python train.py --n_layer=11 --d_model=256 --n_experts=64 --experts_per_token=2 --d_expert=224 --d_shared_expert=0 --activation="tanh_gelu" --moe_layers=[0, 1, 2, 3, 4, 5, 6, 7, 8, 9, 10] --router_score="sigmoid" --normalize_top_k=true --routed_scale=1.41 --balance_loss=0.00463 --balance_bias=false --init_std_router=0.0218 --lr_router=0.000681 --vocab_size=2048 --norm="layernorm" --norm_eps=1e-05 --tie_embeddings=true --optimizer="soap_variant" --lr=0.00414 --beta1=0.95 --beta2=0.98 --grad_clip=1.0 --batch_tokens=131072 --seq_len=256 --train_tokens=455300000 --steps=3474 --dataset="wikipedia_en"
Below are experts of layer 4 (counted from 0) of a mixture-of-experts language model. Rows are named router (the router's row for the expert), up (a neuron's input weights, with its number) and show model dimensions 0-255. Each number is 128 + 32 x the weight over its row's rms, rounded and kept within 0 to 255.
Before each expert's rows: "gets" lists some tokens that make up at least twice as much of what it gets as of all text. This comes from a sample of Wikipedia text that the model never trained on. Tokens count by the router's weight.

# expert 32
gets: "i", "k", "a", "an", "z", "u"
router [144 129 168 160 116 152  41 127 143 149 201 114 142 120 135 175  65 217  73 121 129 106 129 137 110 113  78 142 131 141 133 123 130 117 141 133 139 121 150  60 125 131 157 182 145 128 113  79 201 125 105 199 105 122 139 163  98 170 106 138 111 144 142 123 100 128 144  85  77 109 133 169 131 149  90 131 130 147 109 138 112 128 117  87  96 174  76 130 139 147 173 145 139 119 126 164 157 107 127 115 163 122 128 132 193 177 105  94 106 143 118 101 149 155 109  74 129 106 126 233 126 129  86 130  98  91 121 146 100 118 170 183 135 118 120 128  88 162 148 151 141  92 148 110 144 129  98 130 115 139 206  86  96 156 134 146 145 127 150 114 154 115 148 143 129 133  62  91  69 180 170 185  98 107 141 138 120  67 138 191 119 100 145  90 112 122 137  56 146  50 126 162  62  90 103 158  98 146  95 119  82 131 131 124 122 145 163 149 100 135 167  77  85 134 188 134 167 129 134 125  83 133  77 106 169 136  93 195 112 155 122 113 109 133 135 117 148 121 157  97 141 164 159 190 116 161 112  67 119  59 156 130 135 225 161 107]
up4 [133  95  99 154 119 128 146 112 195 137  86 138 116 162 165 153 152 105  55 148  77 110 154 214  89 107 108 161 139 142 100 181  79  84  88 181 116 183 170 102 119  83  90 160 182 191 150 164  91 163 129 160 106 181 156 108 160 111 112 120 121  90 139 125 110  83  78 126 157  73 116 187 138 194 107 125 164 139 146 132 102 151 116  54 126  95 143 106 135 170 136 152 148 104  84  69 135 101  97 212 148 141 146 112 132 110 132 122 104 115  99 171 110 172 109 132 119 140 142 136 102 166 154 112 139 121 124 100  86 117 182 141 104 129 150  81 105 173  85 109 129 147 159 110 128 191 111 102 138 106 163 159  94 154 109  87 131 204 117 171 158 101 159  99  96 184 118 135  99 150 150  94 121  12 142 128 135 111 152 186  63 105 154 125 137  98 136 201 151 143 189 150 162  66 110 186  97 159 108 114 117  84 182 122  93 125 133  81 121 100 102  81  97 121 162 132 118 124  80 119 141 109 167 132 109 130 134 127 120 179 125 150 134 126  94 112 125  97 139 142  67 106 148 110 166 107 115  94 124 146 148 106 169 140 116 141]

# expert 1
gets: "s", "es", "is", "as", "les", "ers"
router [125 132 154 109 171  84 129 120 192 109 153 140 130 125  91 146 122 107  57 207 154 137 159 106 106  39 155 132  78 136 113 127 110 136 113 142 157 107 119 111 125 136  74 137  86 161  95 131 111  96 117 102 116 136  68 197 159 141  99 109 125 151 141  78  62 177 148 123 166 141 166 164 102 154  94 132 126 137 128 170  75 139 106 109 161 161 122 162 130 139 110  90 167 135 112 180 135 110  74 133 101 161 179 167 169 168 106 123 127  41  67 158  95 118  83 106  88 101 128 126 104 156 123 107 146 148  86 106  76  98 153 137 175  66  63 130 163 133 153 136 129 155 118  87 158  82 125 163  97 134 160 119 121 137 156 152 123 128 104 140  89 108 149 118 133  90 140 112 110 126 196 119 147 107 183 169 152 140  98 177 123 166 125 150  65 142  94 127 146  81  76 168 172 108 110 121 166 168 165 113 105 177 160 143 172 193 147 114 141 129 101 150  96 108 106 120 226  92 101 154 137 131  95 146 122 114 125  74 110 131  89 127 132 152 146 128  70  65 176 158 160 202 182 154 160 136  79  72 131 106 141  96 127 106 165 117]
up1 [128 147 124 141 154 158 122 119 126 104 159 119 169  77 162 148  87  99 142 220 103 115 117 147 143 141 166 116 174 132 134 169 101  88 196  91 137 145 119 165 117 111 128 150 153 151 112 148 137 160 112 110 100 129 159  72 146 124 183 119 152 122 135 221  91 109 133 119 112 116 153 125  73 139  85  99 109 151 128  94  80 101 175 160 149 140 127 168  52 130 164 107 154 158 111  90 164  99 114 152  63 104 187 143 153 169 109  82 181 125 146 129  99 115 107 126 114 115 115 122 148 173 145 114 103 139 107 116 109 116 137 118 118 120 120 154 140 112 182 155 154 128  96  49 140 169  87  93 129 103 161 153 167  76 140 150 141  88 134 155  50 148 149 157  89 139 123 187 121 126 155 114 100  81 130 115 153 122 101 121 132 146 115 185  71 186  77 133 131 183  34  84 179  71 131 123 143 169  72 138 107 120 156 166 107 171 161 159  80 161 182 123 121 144 111 109 165 113 113  68  85  71 123 122 134 147 160 118  54  99 130 126  94 200  92 111  95 167 195 135 142 179  58 131 134 134 134 169  90 115 100 144 119 130 164 115]

# expert 0
gets: "an", " Ma", " Mar", "ma", "ra", "n"
router [122 155 190 138 156 184 103 140 157 134 123 173 115 128 163 157 104 188  54 162 163 106  97 140 117  99  97 152 133 127  57 188 166  74 156 156 142 138 112  88 145 122 142 133 138 156 113 116  78  76 102 120 165 164 116 128 146 155 137 101 126 154 151 131 145  96 154 156 149 115  45 130 140 127 122 113 146 175  76 155  99 129 125  98 166 176 121 221 163 151 154  78 165  93 102 148 115  92  59 115 157 125  87 109  85 167 117 179 126 114 108 145 155 129 115 120 113  91 188 132 156 148  96 172  99 109 180 129 100 130 119 117 155 133  75 193 150 154  87 140 100 155 137 104 156  98  98 106 116 172 122 140  69 128 128 114  97 108 114 146 150  88 150 159 123 114 137 179  92 135 125 160 118 184 158 171 130  97 116 146 116 119 105 161  84 144 170  38 133 119 133 101 109  69 127 202 128 126 145 159 145 127 178 143 114 136 151 111 133 113 114  97 125 138 111 130 134 120 123 132  60  97  86 169 117  92 112 149  69 178  89  54 149 131 138 142  98  93 132 204 181 174 143 146 141 143 133 123 125 103 143 102  90  84 141   8]
up0 [131 150 161 139 176 181 129 109 140 140 142 139  84 114 157 204 130 124 103 147 111 195 133  86 167 118 157 140 120 135 152 171 130  98 126 122 145 207 191 147 115 157 116 136 193 132 131 107  76 109 151 142 166  84 157  88 161 193 158  82 132 124 119 139 136 135 139 170 172 134 107 112 101 156 153 149  97 102 129 147 118 109 103 140 149 176 146 161 168 183 124  79 196 148 122 101 111  85 123 109 182 124 122  57 137 121 121 193 116 121 156 117 155  83 124 116  99  87 168 115 132 138  67 136 130 168 155  75  87  89  99 114 137 139 136  95 125 150  87 188 181 158 109 245 172 128 118 102  99 140 165 175  91 180  93 157 113 171 166 107 162 117 181  86 117  51 195 161 120 146 132 164  89 113 104 113 137 111 158 154 186 172 156 117 107 122 135 158 114  69 160 106  99 134  52  92 113  66 139 161 186 168 152 123 128 109  97 128  57 132 100 153  75 149 139 125 175 114 110 138  91 107  70 161 148 167 131 112 127 128 115  99 124 129 147 111 120 154 133 146 166 129 161 129 142  72 143 123 141 101 113 102 157 139 150  93]

# expert 3
gets: "us", "s", "ia", "a", "is", "as"
router [122 135 184 157 133 120 106 106 202  92 146 123 105 140 169 140 107 129  90 162 139 115 165 118 129  99 159 114 110  76 147 120 120  77 115 134 115 141 101 116  92 140 141 118 136 167 107  67 109  97 104 154 189 155  80 192 119 186 126 120 103 108 171  90  92 118 208  81 157  91  79 125 105 164 104 105 101  96  97 159  91 125 112 123 150 112 131 145 189 175 162  92 138  63 158 126 151 113 125  71 159 186 144 134 151 133  99 170 110 164 131 107 100  88 114 116 156 130 135 136 107 143  67 183 160  48 107  98 114 130 194 169 120 129 128 132 124 114 153 154 121 140 116 130 136 137  95 125 111  99 172 153 137 159  53 127 103 157 129 140 134  86 195 126 132 158 104 133 100 127 103 174 107 116 204 153  61  39 115 142 121 172  99 121 114 138 116  39 151  84  98 164 108 160  86 143 186 152 114 148 198 102 219 153 146 142 130 107 157 116 123  96 111 123 153 177 161 133  71 144 148  90  77 110 124 131  98 138  61 113 132 111 116 166  97 124 124 112 157 136 140 152 209 116 141 162  99 110  89 109 160 121  78 149 127  98]
up3 [129  98 173 157 159  98 144 115  73  76  99 109 111 134 150 145 120 157 107 129 115 137  94 140  71  93 165 175 131 118  82  92 185 121 217 100 142 173  87 101 122  92 110 139 152 112  97  58  97 140 125 135 144  97 127 123 142 150 162 144  98 121 113  81 102 150 136  97  94 142 144 139 117 135  62  94  63 105  74 132 137  87 155 141 172 120  64 129 132 121 138 131 116 159 121  82 179 134 118 129 162 120  85 110 153  86 139 127 134 157  97 134 138 174 181 108 142 126 141 140 121 140 154 152 172  90 109  80 135  96 155  96 116  90  80 143 141 124  99 145 106 161 153 154  88 161 129 183 104 106 166 134 108 171 164 143 202 102  95 126 158 223 117 109 174 157 150 115 145  60 113 133 132 153 178 146 127 105  96 152 187 132 125  51 128 142 109  96 125 239  61 175 144 138 200 114 152 167 140 161 130 105 143 170 133 153  37 146 135  67  93  85  98 141 107 144 156 162 120 144 158 114 117 135 146 156 127 122 139  78  70 174  94 139 134  80 173  93 125  93 164 114 118 105 131 175 140 101 123 114 121 136  80 188 149 111]

# expert 44
gets: " Re", "in", "on", "il", "n", "un"
router [163 109 182 132 173 130 133  80 149 133 143 176 121 104 122 198 113 202  87 138 122 132 131  84 150 107  98 168 142 145 163 218 126 110 141 165 115 128 126  95 101 117  81 152 111  97  89 134 150 132 101 134 168 158 164 122 153 158 162 131  88 173 141  96 137 102 124 158 135 150  86 129 116 163 138 161 150 132  84 111 133 109 118 123 152 154  78 131 134 167 103 118 158 101 127 128 142  89 131 130 136 134 136 103 159 188 154 133 105 154 116 113 128 136 106 115 132 113 144 158 127 131 112 148 108 118 131 202 117  85 131 129  85  99  87 122 177 141 106 163 136 155 130  79 175 165 158 155  96  88 153  78 102 139 120 183 145 191  78 155 159  91 154 142 102  73 144 115 119 117 133 134  99 138 202 209 124 104  78 151 122 158 123 148 103 130  88 135 162  99  99 156 105  48 121 165 119  62 131 133  92 138 139 193  95 102 160  71 142  83 131  94  43  77 170 124 148  80  60 158 170  94  98 176 162 149 103 150  84 108  81 101 189 106 104 102  97  99 184 147 101 188 159 183 109 158 133 108 133  40 151 111  69  89 153 124]
up1 [119 108 172 137 128 165 145  82  88 160 149 135 114 172 162 113 100 197 145 146 162  97 119 168 177  98 148 146 251 132 153 106 136 129 121 174 110 152 148 146 117  45  79 140  87 121 103 175 124 136 107 145 134 136 120 152  72 110 136  79  69  83 165 137 118 128  83 161 105 151  94 134 114 122  67  71 174 170 103 174 116 140 133 177 154 155  92 116  69  85 122  92 135 155  81 121 163  78 143 141  81 131 130 129  88  75 111 134  87 144 146 116 151 108  78 122 180 116 136 164  96 164 100 178 140 113 158 119 123 127 112 111 142 129 103 168 156 115 129  95 131 160 124  72 165 129 146 141 140  90 164 174 114 158 126 166  79 177 180 110 164  76 135 136  84 163  98 133 125 104 110 119 107 145 151 149 133 196 111 141  81 134 137 139 124 120 120 162 238 124 142  65 118 124  71 119  96 133 134 162 108 148  96 114  97 137  95  93 136 151  76 115 117  47 199 109 130 161 161 125 121 127 150  50  76 120 161 160 157 108  94  96 178 103 103 144 166 101 148 110 103 155 104 143 123  87 138  88 130  83 160 140 149 103 167 114]

# expert 56
gets: "s", "ation", "es", "ity", "ers", "ies"
router [111 146 136 136 132 122 121 143 127  83 145 152 121  57 143 138 133 109  95 136 164 133 122 133 125 150 148 190  92 103 139 175 148 123  80 120 114 144  86 113 143 110 126 140 102 143 151  78 101  95  89 180 134 137 117 135  59 128 106 183 149 169 146  58 127 108 169 134 166  71 126 134  67 173 158 103  85 119 128 131 113 109 105 102 116 126  87 108 160 162 157 132 158  75 150 149 177 109  88 141 115 125 161  86 201 175 103 142  89 125 161 175 109 144  74 113 153 120 124 126 138 131  98 101 123 142 129 114 152 126 217 149 154 105 130 135 121 119  90 184 178 171 102 144 145 130 181 165  86 149 178 141  63 142 181 140 121 127 105  43 108  83 104 160  86 144 143 190 138 131  82 198 118 116 145 106 134  76  90 153 168 164 146  81 112 153  82 122 154  99 108 162 133 115  90 160 210 147 166 117  90 141 135 101 175 161 151 164 141  85 126 113 105 120 150 154 152 116  89 141 131  86 106 157 115 157  72 143 154 163  66  81  99 168 171 137 135 125 118 124 105 154 132 104 106 136  85 111  73 135 163  45  51 183 196 111]
up1 [168 106 107 147 134  89  81 104 158 126 197 159 145 113 122 141 130 180 136  88 185 182 127 145 135 113 122 163 129 136 105 150 102 118 125 121  94 133 126 138 117 139 164 115 139 140 136 101 145  99 122 160  77 198 139 130 168 135 126 138  92 158 101 106 130 136 135  91  80  91 135 129 116 127 136 128 150 129  67 135 146 134 111 155 122 122  49  88 222  86 134 102 105 160  70 154  59 155 106  93 144 155  75 131 145 116 155 101  85  99  74 187 152 114 125  94 128  99 128 121 131 103 108  77 147  48 139 124 113  91 181 127 170 158 130  66 148 126 160 137 146 133 156 183 170 110  90 142 124 109 100 165 147  47 128  95 116 142 191 108 132  83 127  99 163  56  81  95 113 165 129 153 173 156 128 118 118  97  63 144 138 125 120 119  97 137 160  94 106 159  81  70 126 170  64 135 114  74 155 115 153 141 145 127  47 113 127 108 148 171 141 118  81 130 117 151 120 104 151 128  97 141 133 144 130 187 180 120 149  61 152 138  22  62 128 149 133 165 176 136  73  91 142  80 150 126 133  87 187 136  79 127 128 116 160 128]